python train.py --n_layer=12 --d_model=160 --n_experts=64 --experts_per_token=6 --d_expert=48 --d_shared_expert=0 --activation="swiglu" --moe_layers=[1, 2, 3, 4, 5, 6, 7, 8, 9, 10, 11] --router_score="softmax" --normalize_top_k=false --routed_scale=4.81 --balance_loss=0.0028 --balance_bias=false --router_z_loss=0.001 --router_noise=0.3 --init_std_router=0.0169 --lr_router=0.000596 --vocab_size=8192 --norm="layernorm" --norm_eps=1e-05 --tie_embeddings=false --optimizer="adam_hyperball" --lr=0.00523 --beta1=0.9 --batch_tokens=[16384, 32768, 49152] --seq_len=2048 --train_tokens=266500000 --steps=8427 --dataset="wikipedia_en"
Below are experts of layer 5 (counted from 0) of a mixture-of-experts language model. Rows are named router (the router's row for the expert), gate (a neuron's input weights, with its number), up (a neuron's input weights, with its number) and show model dimensions 0-159. Each number is 128 + 32 x the weight over its row's rms, rounded and kept within 0 to 255.
After each expert's rows: "comes after" lists some tokens at least twice as common just before its tokens as in all text. This comes from a sample of Wikipedia text that the model never trained on. Tokens count by the router's weight.

# expert 19
router [ 92 117 103 180 173 140 151  83 153 141  80 112 107  86  92 166 152 131 148  97 158  55  77  94 126 110 116  86 183 105 156 149 118 116 100 150 152 114  95 141 153  61  93 143 106 100  80  64 131 160 120  84 175 214 147 163 107 195 155 153 145 164  99 101 113 130 112  90 122 173 112 107 141 111 110 110  78 132 151  92  80 100 103 156  89 131 141 112 107 181 160 111 133  71 168 179 170  92 147 171 137 129 139 113 160 193 159  91 171  84 117 178 166 164 142 103 148 138 130 113 108 145  91 152 118  93 169 142  80 105 165 184  96 115 137 117 118 130 200 121 124 129 150 142 114 106 162 133 164 157 123  88 191 111 127 141 154 167 153 123]
gate0 [ 99  76 139 184 168 116 168 152 152 112  88 146  78 150 103 119 118 145 161 182 105 122 142  83 149 130 103 155  77 165 131 130 128 168 110 132 110 132 139  74 121 106 170 103 207 163 153 137 162 106 136 148 158 121 143 109  90 141 144 100 119 154  94 138 131 148 135 150 103 162 172 104 120 106 131  44  78 132 167  25  26  88 114 151 113 147 132  78 192 123 161 182 162 174 127 117 120 106  86 176  99 162 126 126 104 125  93  71 208 162 126 159  91 110 129  89 102 142 120 138 143 118 104 141  97 155 142 179 145 105 122 108  94  54 158 112 136 118 167 133 167 138 132 171 115 112 107 159 139 111 139 106 128 204 121 121 126 124  96 137]
up0 [ 58 121 115 119 140 118 111 138  87 156 201 173 139 117 161 154  80 168 111 197 144  98  88 170 135 163  78 104 161 124 114 156 161 155 176 124 152 166 160 135 146 161  94 142 184 107 170 146  85 131 165 126 125 114 126 144 147  85 125 146  92 152  93 118 123 133 151  98 121 157  72 108  94 113 171 113 143 117 149 130 155 155 130  34 118 113  94 171  38  94 123 156  83  75 109 114  94  91 113 136 140 138 161 151 136  79 109 171 114 139  85  82 138 129 120  88 142 115  91 166 103 151  82 112 167 175  94 103 125 152  42 102 129 123 107 174 112  87 139 119 134 131 153 158 120 140 118  97 208 130 103 139 127 149 129 144 183  98 185 183]
comes after: ",", ".", " he", " He", " where", " she"

# expert 14
router [ 87 139 105 149 167 142 147  77 164 144  75  92 144  52  98 135 168 148 166 115 170  75 120 102 109  66 101 117 163  97 191 168 125 173 123 166 152 175 109 133 153  69 119 142 117 128 112  23 129 172  90  87 152 161 180 133 123 192 129 156 162 146 111  88 106 174 102 115  78 146 107 109 140 125  89 121 141 118 141  90 116  97 145 127  95 119 106 117 145 181 137  71 110  91 168 170 164  90 156 144 174 135 123  91 198 180 129  98 166  89 132 156 145 161 138 124 139 143 122 111 120 145  87 162 136  86 165 122 105  96 150 134  95 101  96 142 109 157 154  92 115 112 169 107 136 125 146 103 203 162 123 101 154  96 142 108 189 169 159 106]
gate0 [108  92 139 127 159 122 167  88 175 182 107  98 128 146  48 147 156 111 120 186 126 171  93 123 136 142 123 134 156 168 112 133 127 131 127 116 151  75 139 132 133 178 123 102 165 177 119 141 133 112 114 110  90  97  97 162 103 150 148  96 184 133 141 103 139 159  40 128 207 146 104 101 147  54 115 125 112  72 225 133 165 176 184 131 156  56  67 102 116 125 129 114 177 134  81 184  55 114 171 160 130 141 120 165  99 142 116 112 177 123 127 157 148 127  71 140 115 124 145 110 148  90  65 134 149 142  90 135 163 136 120 193  79 111 151 187 138 107 147 167 160  85 141 148 151 116  90 131 132 104 132 135 136 113 128 141 136 123 134  95]
up0 [145 136 133 127 108 192 156 151 122  97 132 166 120 138 170 158 155 128 134  48 109 114 117 154 133 145 178 107 170  91  84 141 182  64  91 152 101 172 127 115 175  93  89 153  92  90 128 103 105 131 122 136 126 172 184 127 140 126 164 135 140 125 152 154 134 101 116 114 117 139  67 105  71 207 158 133  98 106 114 148 136  80  90 100 179 110 148  89 117 129 140 179 122 121 154  93 171 201  90 159 143  73 102  88  76 163 175  96 127 119 109 131 181 136 141 125  82 140  34  95 113 168 122 134  56  81 122  88 125 119 134 109 113 132 140 115 135 156 133 123  67 141 129 164 113 102 139 128  82 163 104 185 160 125 127 166 189 105 117 180]
comes after: ",", " It", ".", " it", " which", " and"

# expert 2
router [114  99 129 149 191 150 189  81 145 161 109 125 133 105  78 165 172 156 150 110 159  98 104 107 127 119 150  90 176 104 125 118 125 166  88 186 122 127  69 133 162  69 122 145  67 132 105 102 188 155  97 127 150 150 140 152 120 162 120 122 168 190 117 127 102 140 117 139 103 150  96 121 146 112  67 120  76 115 149 117 106 112 147 132 101 107  78 148 185 156 130  82  88 113 167 137 156 126 128 173 164 156 123 101 143 150 143 116 164 110  78 183 157 143  71  99 129 176 103  74  84 126  83 137 100  71 154 135  76 105 165 137  98  86 156 178 109 170 149 110 120 113 192  85 120  93 170  88 176 214  83  97 167 122 139 143 117 166 138 107]
gate0 [102 126 168 126 138 101 154 160  76 163 101 126 137 116  99  95 163 126 139  88 135 134 109  61 156 142 156 115 143  83 105 127 140 178  63 113 128 112 105  59 102  64 151 125 100 133 113 185 181  84 121 135 147 157 107 141 123 130 101 120 150 134 141 147 157 121 126 152 172 156 131  93 206 142 107 116 114 128  96 158 107 128 141 153 135 183 124 156 140 119 110 116 133 130 101 164  66 158  54 161 155 128 136 129  92 113 199 166  95  90 140  44 172  90 140 197  85 172 181 110  36  92 151 168 146 135 133 115 143  71 186 136 119 107 165 129 100 163 131  91 100 114 160 124 106 121  98  90  57 152 144 128 140 168 150 164 165 137  97 142]
up0 [127 117 114 161  56 144 136 135 178 162 100  55 130  87 207 102 146 122 108  94 173 140 152 140 127  99  83 115 155 157 122 114  88 168  75 101 137 154 144 190 114 150 145  87 106 128 109 107 101 125 127 107 193 109 169 102 102 189 131 143 135 144 137  68  98 133 124 101 136 123 102 135  78 139 146 102 149 137 171 102 131 186 123  71 121 131 125 158  99 126 113 147 162  92 185 138 122 147 187 152  66 167 144 126  79 197  44 143 109  82 183  81 121  84 137 110 137 124  96 193 164 138 128  84 121 184 116 177 122 137  99 117 122 123 128 188 128 136  74 162 158 134 129 142 205 131 170 123 137 104 145 136 116  97 127 104 167  95 110 146]
comes after: " to", " the", " of", " that", " who", " a"

# expert 9
router [ 91 134 139 148 152 169 178  88 196 149  94  95 143  91 134 202 153 176 124  95 178  98  95 102 100 117 153  91 143 100 157 166 123 149 105 142 143 128 104 161 164 129  72 143 115 113 118  75 152 154  99 108 133 157 128 150  98 158 157 170 145 146 107  98  84 185 111 142  85 146  83 126 117 120 107 110 103  87 142 122  93  81 123 152  91 117 106  54 124 158 115 111 107 133 171 148 145 101 132 165 144 122 101 123 150 148 146  61 151 123  63 144 161 174 144 124 145 172  82  66  98 147 104 143  77 123 140 202  88 149 131 198 114  92 148 159 127 134 184  94  98  94 172 130 106  63 166 110 170 156  98 106 202  98 158  95 120 165 139  98]
gate0 [116  90 139 122 118 162 149 114  83 150 167 120 174 135 115 138 101  86 170 130  56  99  74 109 110 136 135 114 131 168 165 152 104 129  71 127 114 152 121 111  98 147 100 127 130 178 103 110 170 131 129 190 133 150 152 131 130  84  88 118 125  96  92  76 123 103 141 111 134  92  89 130 119  85 160 105 162 135 196 123 153  70 138 160 117 134 144 168 133 154 154 171 153 132  74 123 168  96  69  91 161 152 180 117 116 127 206 153  94 104 169 120 131  94 168 131  97 187  98  73  80 142 161 128  83 119 159 154 101 130 148 165  75 149 154  86  96  79 151 139 176 169 160 128 131  82 105 150 102  92 193 176  82  80  79  88 163 135 140  67]
up0 [111 180 130  97  85 105 150 102  95  89 128 109 140 171 127 158 190 175 150 103 104 185 116 105  93  80 117 117 129 126 144 107 113 152 205 145 134 121 132 111 107 127  80 163 105  75 146 155 158 159 156 139 125 144  77 138 144 136 109 145 107 204 102 125 120 134  52 156 117 162 139 157 198 157 114  90 135 200 112 158 124  58 173  93 104  99 144 108 177 137 114 110  91 122 129 103 106 154  85 120 140 124 134 100 142 110 125  97 162 212 161  90 136 160  65 128 147  69 131 147 130 135 100 122 125 113 132  61 144 183 133  83 118 192  83  95 158 152 114 143  75  73 125 105 138 148 104 131 118  99 133 124 154 183 203 172 158 120 107 133]
comes after: " ", "20", "19", "–", "18", " ("

# expert 10
router [113 131 105 174 202 160 170 101 154 149 106  95  98 119 119 154 153 172 122  97 129  83 101 118 104  61 127  68 144 120 147 201 155 149 106 173 151 145  95 164 176 115  74 159  82  84 105 107 147 161  81  83 177 178 147 178 117 140 149 166 165 165  91  91 108 151 148 118  87 176 121  94 142 100  99  87 128  90 116  64 102 119 166 143 128  79 123 118 132 125 120  71 112  94 116 138 149 108 138 150 157 141 157  97 125 151 119  64 125 108  74 173 150 148 123 132 167 143 128 102  73 170  99 175 102  93 156 173 115 150 126 165 141 111 129 177 105 131 168 121 118  95 183 141  91 128 124 111 125 174  61 108 177  78 124 105 151 149 188  94]
gate0 [149 191 117 162 131 130 132 171 148 108 145 151 136 159 116 149  94 103 139  72 145 180 100 165  92 108 168 129 111 113 118 182 135  98 150 103  73 133  49 112 133 116 139 134 158 116 184 160 210 149 111 127 148 164  88 104 142 207 152 122 126 139 129 157 110 157 106 105  85  95 136 109 103 177  96 121 116  82  95 102 171 124 176 133 118 152  89 175 143 219  85  82 154 121 130 112 160 172 133 126 178  68 155 158 135 142 109 118 126  99 162 118 133 208 136 128 181  97 165 138  82 209 141 109 147 115 174 125 146 176  95 108 129 137 115 135  54 135 121  86 140 119 193 115 146 146 116  98 107 141 162 136 153 181 132 142 112  80 125 106]
up0 [131 112 127 104 113 149 118 165 103 135 144 128 101 143  93  86 171  62 144  91 201  92 148 191  94 209 155 146  82 106 155 126 167  97 154 155 126  83 130 108 114 100 141 157  96 124 115 119 136 164  83 118  91 111  72 126 179 170 146 149 108  55 178 119 131 162 105  93 122 140 139 105 127 117  97  70 133  96 141  94 170 114 134 120 189 140 180 125 109 135 111 189 112 117 121 108 104 136 136 180 116  34  63 136 127 132 133 127 171 140 108 164 171 139 110 114 186 120 156  96 141 108 212 103 132 167 123 107 138 136 120 169 146 119  86 112  77 115 124 163 145 103 141 136  79 180  99 118 149 133 197 158 154 149  73 109  97 164 164 165]
comes after: " ", "–", "00", "3", "2", "4"

# expert 1
router [114  83 131 173 165 178 171 111 135 131  75 116 118 107 107 154 169 172 125  98 131 133 127 147 145  95 146  57 184 109 119 182 163 126  90 133 142 138 115 158 174 109 119 160  75 115  93 116 142 133 111 109 165 144 135 179 118 137 138 156 163 139 107  90  68 141 108 124  91 166  86 124 140  70  85  90 104  79 134  68 102 104 155 123 118 118 148  92 110 138 137 118 122 132 174 171 153 114 157 135 181 132 116  75 132 160 143  71 147 131  62 135 138 161 129 112 145 185 104 102 104 152 133 178  97  65 151 163  98 148 130 198 129 105 138 170 117 126 150  71  80 113 173 126 112  77 165  90 141 152  67  80 201 101 173 110 142 190 166  84]
gate0 [108 169 137 123 110 146 132 136 104 135 101 106 111  19 144 136  79 124 102 145 145 159 123 157 168 102  81 124 186  78 163 172 134 164 167 104 185 125 105 109 117 122 155  90 107 147 140  89 190 149 105 131 119 106 145 146 102 158 124 179 124 155 182 167 125 185 153 161 160 135 135  96 138 153 118 166 126 121 154 107  84 118 134  79  80 147 121 106 134 133 129 120 108 153 107 176 173 113 133 105  71 182  67 163 141 160 135 172  93 106 176 144 124 133 126  94 171 147 125 137 108 182 160 138 124 133  94 167 113 115 197  77  66 160  42 137  67 127 205 117 103  93 179  94 127 124 126 125 113 117  95  85 120 179 137 159 111 138 166  93]
up0 [149  64  95 131  93 105 125 139 121 144 131 158 155 128 178 107  99 124  94 117 129 138 140 146 161 169 156  57 122 147  97 142 171 112 139 112 156  65 185 122 141 178 146 127 145 135 156 208 129 110 180 170 124 132 113 113 106  54  76 116  97 101 127  99  99 100 155 100 138 176 106 137  96  59 131 142 149 147 125 130 165 122 127  94  97 162 175  46  97 125  93 135 121 188 143 135  52  89 166 106 140  95 121 110 134 130 120 142 128 193 143  72  79 155 131 117  97 173 109 193  92 109 187 171 161 128  96 129 121 162 170 169 187 144 116 150  53 107 143 115 112 143 146 177  95 107 150 158 123 150  99  99  97 139 141 135 145 157 125  72]
comes after: " ", "–", " (", ".", " $", "10"

# expert 15
router [117 106 102 169 131 153 142  93 164 160  91 118  90  83  91 154 146 135 153 106 150 142 111 129 117  96 130  83 168  91 153 155 159 121  54 137 143 121  89 139 156 102 130 140 132  96  87 100 132 200 134 112 134 168 162 155 124 175 182 171 187 149 102  78  85 169  95 132 117 139 137 139 173  83 123 138 114  78 121  94  90 107 163 162 104 113 102  91 129 125 147  92  50 108 144 144 176 101 181 128 137 134 108 125 123 178 161  92 158 131  75 190 170 203 107 116 181 179  94 116  68 173 115 133  92 123 160 197 120 109 129 160 126 123 103 172 130 146 159  87 134  56 164 113 108  81 149 113 160 147  89 125 150  79 116 112 138 172 143  81]
gate0 [164 105 106 148  88  80 133 182 161 104 157 139 132 114 131 119 165 176  91 104 138 133 152  92 151 116 186 101  97 154 129  85 116 104 210 131  56 130 108 172 183 133 149 143 165 123 168 164 119 166 147 142 176 156 129 130  72 108 179 101 192 139 187  98 121  88 149 102 135 137 128 130 137  39 118  99  79 124 148 114 129 118 140 176 135 105 137 130 110  99  71 108 172 150 134 150 156 115 149  94  88 100 122  74 115  73 108 117 167 128  92 101 121 138 155  84  81 181 146  76 103 165 166 136  76 158 141 138 127 109  80  73 188 106  98 138 143 114 150 104 187 116  92 141  92  73 149 125 127 124 102 175 167 124 172 149 131  88 130  81]
up0 [147 131 147 116 128 130  77 121  81 177 123  85 102 214 126 114 112 101 130 151  76 168 110  94  86 132 114 220 134 139 122 104 161 124 133 177 135 165  36 139 150 149 126 157 136 118 152 125 125 150 119 125  84 112 144 167 164 124  58 131 121  78  70 104 135  91 126  57 151  88 141  97  92 178 105 192 123 132 136 132 162 137  68  88 191 128 113 130  93 114 161 151 117 154 140 113  82 123 172 161  96 164 124 112 158 191 155 206 156  96 143 150 124 139 103 126  98 113 124 157  91  71 129 101 137 164 127  73 116  71 133 134 151 147 136 148 107 137 129 108 199 105 104 131  74 186 148 148 155  84 147  94 102 127 106 108 110  98 139 113]
comes after: "20", "19", "18", "17", "′", "2"

# expert 39
router [ 70 147 150 143 151 162 130  63 176 151 103  93 112  77 113 204 177 176 140 124 193 119  94 106 105 114 110  69 164 135 179 144 168 132 109 136 144 164  92 132 144 122 112 166 119 111 111 121 152 179  92 116 170 136 142 200  99 167 185 117 155 162 114  87  71 152 109 134  72 147 124 137 137 104  76  93  93 111 135 115  81  81 149 151 107  94  93  77 115 188 143 103  95 126 156 184 149 114 144 197 143 112 107 112 155 151 133  84 180 140 105 129 152 185 110  95 165 169  98  67 115 137 115 154 113 117 132 154 101 106 131 148 127 106 102 156 118 156 175 106 129  99 160 134 107  76 168  93 151 156  89  97 192  95 150 136 107 143 158  80]
gate0 [ 79 158 114 146 129 123 148 149  61 172 178 147 123 129 116 141  74 166 179 172 117 155 120 135 142  46  97 121 160 136 100 131 171 104 133 194  84 104 173  71 108 177  69 192 151 106  95 158 147 164 137 139 110 146 129 115 134  66 120 143 105  72 134 124 160 122 117 148 133 143 134 107 196 110 150  63  96 137 213 149 125  90 116 119 104 153 139 117 125  74 134  91 140 104  71 170 177  96 103 101 187 127 159  74 154 111  99 140 120 150 196 125 123  91 119 139  74 106 176  61 161 120 128 125 141 185 118 133  68 144  96 111 128 165 123 153  74 142 106 139  98 114 121 142 126 142 102 148 147 126 114 170 165 131 133 126 167  79 135 113]
up0 [123  84 142 149 137 107 106  84 153 173 125 108 149  78 172 100 167 109  90 160  98 150  66 137 188  56 119 139 116 111 112 149  86 153 141  73 157 143 184 115 138 118 108 100 146 149 116  99 114 150 109 111  85 166 118 153 158  81 141 136 151  86 130 119  85 147 147  88 138 134 124  92 155 136  92 146 196 148 127 162 192 118 154 153 147 150  89 102 152 117 145  58 132  90  67 180 119 124 115 178 138 167 117 175 110 165 175  78 210 113  86 111  99 161 133 136 143 112 111 130 146 104  85 133  98 141 103 113  87 161  96 145 130 145 126 142 106 113 157 144 143 144 127 176  41  73 117 208 176 168  65 140 136 118  73 107 154 153 116 117]
comes after: " |", " (", "-", "|", "===", ";"

# expert 4
router [ 93 127  89 151 159 173 156  91 179 168  98  80 129  97  90 134 147 158 122 109 137 104 100 130 114  91 135 120 145  83 171 142 138 165  78 184 139 117 105 163 134 127  91 144 102 103  87  67 163 176  69  86 128 194 157 132 135 156 154 153 178 188  86 116 115 152  93 162  90 179  65  93 162  93 105 103 107  90 157 104 124 113 139 144 110 102 132  96 134 156 117  91  83  94 126 154 136 122 159 142 133 134 155 113 159 149 163 106 168 124  76 155 216 145 131 163 149 155  86 102 113 150  96 174  85 119 140 183 101 139 144 154  98  92 124 166  78 140 136  98 117  74 146 110 103  76 137 104 151 149  92  94 188  75 149  85 148 172 154  76]
gate0 [144 179 147 123  79 166 133 157 154 115 148 168 106 128 132 119 100 101 181 102 148 110  88 138 132 135 120 138 115 159 170 105 159 111 152 136 127 182 115  71 126 138 137 153 179 135 148 124 169 148 182 110  68 135 142 136 121 124 164 171  63 119 137 123 135 160 126 104 145 160  50  91 128 124  86 119 103  77 122 108 132 101 117 168 120 159 155 105 124 144  77 107 107 124  28 127 127 163 111  80 174 128 170 137 117  76  78 193 184  79 205  82 112 132 172 117 119 161 138 149 130 152 110  99 165 115 130 190 171  91 189  84  80 109 148 117 108 153 107 146 127  72 122 131  90 114  72 146 140  70 183 166 145 149 120  83 164 165 114 113]
up0 [208  98 135 116 135 140  80 110 109  78 192 116 211 107 143  99 101 175 125 115 155 203 166 164 132 131 154 118  94 117 121 103  91 152  90 154 106 144 124 137 123 136 103  92 105  98 186 105 153 141 151 106  84 157  96  96 123 123 114 116 152 152 148 117 136 183 176 133  80  81 146 149 101  93 157 174  87  65 178 111 105 123  82 164  95 142  96 132  94 169 100 116 102 119 106 134 128 124 123 116 152 122 156 166  94 121  93 173 169 105 130  88 142 129 128 145 116 154  63  75 141 126 154 119 100  98 108 168  97 186 210 128 134  93 188 178 120 135  84 140  47 163 123 128  69  72 160 146 131 115 134 118 162  88 129  99 138 107 170 128]
comes after: "20", "19", "18", "–", " was", " on"

# expert 35
router [ 97 122 162 171 149 176 180 133 149 153 101  97 112  91 113 132 193 157 144 125 189 125 106 119 110 102 152  61 170  65 136 160 165 116 102 135 171 140 119  93 160 100 112 102  95  90  93  97 151 148 115 110 120 143 138 137  80 130 186 173 175 150 103 110  82 187 106 126  90 199  64 159 144  83  95  94 141 101 120  56  92 122 123 110 109 113 118  64 129 135 135 138  84 115 152 168 164 108 140 178 144 159 127 130 131 149 124  98 155 103  68 155 138 154 126  93 177 180  86  92 128 158  86 171 129 105 122 177 103 163 153 163 121  90 127 140 132 178 140  86  84  88 146 100 104  84 160 104 157 127 122 117 179  54 134 120 123 159 157  82]
gate0 [116  57  76 181 152 189 123 152 128 115  56  84 155  71 158 121 162 159 141 108 147  84  78 125 110 159 151 106 151 116 145 135 143  87 141 138 111 114 139 151 143 134 139 191 150  82 136  94 136 228 126  78 149 168 125 124  99 103 182 135 180 163 111  99 156 187 160 123  95 112 138 128 155 177 197 104 108 125 110 105 125 184 129 129 155 130 144  86 156 186 145 157 136 128 139 153 169 123 179 134 120  70 160 120 112 107 111  78 114  95  67  64 159 112 128 140 139 202 145  73 139 117  98 125 104  87 106 142 118 143 103 152 118 100 111 132  93 190  73 124 149  99  90 138  74 146 135 154  97 148 101 115 154  92 135 149 126 129 171  98]
up0 [126 154 157 102  81 161 101 123 122 125 187  85 106 152  91 155 149  70  80 133 144 107 132 120 125 161 102  80 164  56 180 139 120 145  90 122 124 152 103 115  94  55 123 153 102  91 139 160 134 119 107 126 152 199 145 188 138 192 125 167 118 100 141 134 101  69 118 125 172 121 137 126  72 109  71 105 128 147 147 130 134 127 140 141 135 100 107 209 126  85 106  83  99 114 118 164 153 137 131 127 129 141  67 120 168 169 110 186 129 176 125 177 119 131 113 132 195  78  95 150 138 106 128 161 103  98 145  83 113 119 176  85 141 141 142 154  80 123 196 106  87 146 199  84 130 104 118 123 176 115  85 130 133 173  95 105 154 192  88 100]
comes after: "19", "20", " ", ".", "18", "–"

# expert 11
router [ 91 149 106 163 157 152 163  69 178 128  87  90 153  62  83 168 204 156 165  70 153  83 113 107 111  75  85 100 155 105 174 188 167 158 135 169 129 185 114 157 146  84 119 159 107 103 110  74 109 169 101  98 141 120 147 171  67 161 161 152 170 129 102 113 116 166 100 121  76 151 120 120 170 128  79 119 130  88 146 116 115  96 148 118 124  82  66 110 116 141 128  72  98  83 167 142 139 113 185 152 160 105 113 120 179 150 104 111 156 118 108 162 125 148 132 118 145 133  61 114 108 176 124 165 129 130 173 132 121 105 142 175 128 106 126 158  95 195 143 109 110 106 167 112 105 147 152  97 147 176 107  71 162  98 173 130 156 141 175 113]
gate0 [ 81 139 125  74  84 129 182 154 136 105 166 117 189 164 136 141 170 158 154 128 121  70 155 212 114 118 133 138 124 105 184 177 160  65 113 122 113 195 149 135 153  92 154 144  93 114 164 112 137 156 153 119 130  64  73 147 208 100  89 157 128 131 171 158 151 144 120 186  98 134 143 163 135 158 196 136 126 126 103  64 138 170 189  82 124 105  69 173 123 103  93  90 127 136 119 130 103 146 119 117 135  91  88 134 151 119 126 109 175 110 105 123 155 136 104 149  98 142  63 117 174  80 173 173 132 139 153  94 162 127 110 173 140 154 157  86 140 131  77  85 117 156 111  83 116 132 100 111 156 193 125 130 122 166 155 184 137 134 139 133]
up0 [110 167 141  95 171 176  97 145  84 133 130 201 128 108 153 117 106 125  86  79 129 176 145 125 137  87 125 154 103 144 106 148  79 166 130 149 142 159 118 174 106 100 148 115 114 112 113 112 162 127  82 112  39 131 150 119 172 112  89 125 138 152 142 109  88 122 148 163 174 162 118 152 111  93 116 124 187  99 103 109 168 163 115 132 102 197 125 138 139 125  93 135 130 182 122 111  97  81  68 131  64 136 189 133 141 141  79 148 164 122 181 126 170 106 113 135 132  88  96 216 106  77 111 129 146 109  89 138  83  90 140 118 152 120  89 118 180  71  95 101 114 168 145 189  76  87  95 171 135  86 136 117  51 108  74 147 121 152 110 106]
comes after: ".", " of", " is", ".\n\n", " It", " in"

# expert 41
router [ 87 139 135 152 159 143 186  80 151 166  59  76 124 118  69 183 191 159 168  84 124 115 101  94 125  82  95 131 163 133 161 175 137 116 120 180 113 151  75 180 141 114 103 114 118 122  99  81 140 170 116 101 152 147 155 166 107 149 116 146 149 158  91 104 110 188  88 102 115 146  82 150 152 108 136 114 109  44 121 108  98 113 139 152 104  90 141 113 153 114 162 112 114 123 160 165 163  97 191 161 144 144 120 121 124 185 125 110 154 117  86 142 170 197 127 151 178 119  70 135  70 169  70 156 101  61 151 135 118 143 169 121 118  69 110 174 118 143 144  82 129 126 163 100 120  89 155 124 143 162 113  66 163 123 149 110 135 176 165 128]
gate0 [116 157 111 112 132 127 167 131 157 161 117 138 102  80  62 136 151 172 105 142 161 142 131 125  70  86 120 115 171 148 209 152 126 101 150 145 126 108 132 160 158  54  45 100 136 136 132 144 144 186 129 106 138  97 163 154 104 140 102  76 158 120 110  58 148 173  71  57  98 145  50 141 142 175 157  84 148  97 169 112 149 115 171 125 122  82  80 137  96  96 171 130 150 139 176 122 152 125 188 140 130 144 112 140 146 106 155 124 156  79 191 124 149 141  86 130 187 137 101 149 104 152 189 162 139 176 134 132 129 106  80 103 103 147  99  90 118 139 148 143 137  47 113  68 114 131 130 126 120 162 136  88 125 166 162 126 107 173  97 156]
up0 [ 96 169  87 147 129  72 150 153 159 150 153 166 148  88  66 111 121 137  97 119 137 158 149 152 105 108 103 149 158 163 161 171  70 138 137 137 103  97  97 180 119  83  91 136 145 115 161 184 132 183 117 143  77  64 133 136 121 125  61  82 133 141 144  91 133 133  77  70 111  96 102 152 155 133 170  97 141  95 141 145 154 149 120 149 156  82 124 144 148 108 181 114 184 126 113  81 172 149 127 117 141 135 122 156  76 137  91 211 109 113 163 107 174 103  57 142 135 138 134 154  79 135 184 109 187 190 155 129 131 104  65  95  97 171  98  89  83 133  95 143 117  71 154  78 122 125 142 108  98 144 131  94 111 170 113 122  95 161  83 158]
comes after: " in", " of", " on", " at", " from", " to"

# expert 43
router [ 88 134 137 149 164 158 157  69 201 159 108  69  94  92 116 179 156 148 151 141 142 123 106  90 121 121 133  93 140  64 174 137 149 145  79 134 137 140 115 169 164 122 110 165  74 116 101  87 201 156  94 109 159 149 144 161 110 157 174 143 146 166 108 110 114 152 109 126 122 171 133  97 142  83  89 114  86 113 159 122 108 123 150 149 115  95 103  78 143 163 117 116  94 137 181 144 129 112 156 175 142 153 109 112 146 157 157 116 183 112  77 164 143 148 101 133 181 194 116  91  84 145 113 152  97  89 138 164  81 131 158 165  78  57 158 168 107 151 158 108 121 102 136 112 100  46 126  66 137 174  89 100 162  97 138  88 155 194 161 103]
gate0 [ 99 105 115 167 158 150  43 205 105 155 175 111  89  58 169  78 146 139  94 172 199 166 128  86 111 108  51  76 100  72 120 157 160 120 108 114 136 109  86 154 118 135 123 151 129 156 173 156 109  92 179 190 123 106  97 136 106 134  99 125 142 124 151  98 126  79 157  81 144 140 111 115 130 115 139 189 143 150 151  83 136 163 123 109 164 141 116 140 126 129 108 103  84 146 125 107 138 147  25  92 158  96 135 121 156 145  89 150 124  88 143 108 101  98 165 146 139 147 113  43 114 103 160 177 148 104 106 126  73 132 130 152  98 100 107 140 129 182 163 134 142  80 138  88 112 145 108 149 106 178 112 160 103 117 164 161 172 105 169 132]
up0 [151 147  95 123 105 137  51 160 160 149  86 127  78  45 183  79 147 115 112 173 142 112 119 120 121 100  49 123 134 148  83 138 131 138  80 129 159 135  81 181 172 117  95 135 136 142 196 136 115 128 182 145 110 126 134 139 148 141 146  54 160 166 174 130 157 119 145 160 137 178 122 120 114 111 122 109 133 173 120  78 129 151 151 121 147  85 133 160 146 148  57 116  99 157 130 155 105 148  46 104 126  97 123 132 160 122 126 150 132  50 110 203  97 122 152 175 142 134 101 132 129 113 127 181 141 115 104 108  93 157  71 102  74 128 178 147 108 129 148  87 132  93 133 127  55 122 124 131 101 106  96 160 138 106 194 213 134 123 107 110]
comes after: " ", "20", "19", "–", ")\n", "\"\n"

# expert 3
router [107 129 129 165 168 118 175  95 142 151 124  93 127  74  96 136 114 159 142 126 176 124 133 113 110 114 149 112 168 125 172 153 184 147  77 145 175 154  76 108 166 104 120 183  77 110 115  77 145 177  94 122 108 138 152 185  82 159 157 180 153 171  87  79 106 170  99 130 101 122  99  99 159 131  79 116 142 122 198  92 119 101 172 126 128  73  77 108 128 112 161  93  94  83 107 155 141 152 189 157 159 158 153 116 134 170 137  79 169 101  95 139 167 127 141 132 152 171 145  73 102 164 109 147 117  88 127 149 102  95 153 110  92  95  87 148 127 172 135  99  68  82 153  44 130 111 121 106 184 133  97 122 152 138 143 114 156 179 189  92]
gate0 [131 191 106 153 126 200 109  80  89  75 120  91 135 141 182 147 141 187  92 109 116 128 148 128  83 136 197 100 143 132 105 133 117 132  70  96 177  98 169 130 115 141 165  96 136 120 154 107 145 122 182 132 104 210 129  69  92 132 155 181 165 115 103 173 105 137 110  98 176 124 126  91 136 152  83  94  79 123  94 108 115 158 136  92 123  81  98 107  94 119 165 123  98 102 175 141 174 146 108 134 100 111 121 145  93 160 140  64  71  87 165 159 151 127  91  82 194 132 131 120 172  98 110 131 150 134 140 154  79 151 120 132 199 118 142  75 151 102 131 148 100 137 152 155 195 154 160 146 109 102 156 118 147 123 102  57 123  88 106  81]
up0 [111  69 114 118 129  61  78 129 166 142  97 126  99  99 127  90 120  97 157 105 102 168  96  96 147 109 103 101 120 120 189 114 173 147 118 166  88  69  97 125 146 104 129 161 135 124 158 151 129 164  92 152 129  90 136 167 132 176 156 134 136 197 131 103 139  86  81 104  98 146 146 154 100 135 139 148 155  84 160 134 123 100 131 149 132 151 153  99 111 160 173 155  86 118 143 125 163 128 199  92 162  84 128 211 171 113 146 195 127 128 147 113 167  91 104 161  70 139 130 162 112 128 146 100  98 160  44 117 131  65  85 145 108 162 138 174  90 141  84 124 108 119 161 196  78 112 101 145 138 171  97 117 128 164 137 168 198 190 158 107]
comes after: ",", ".", " and", " that", " is", " was"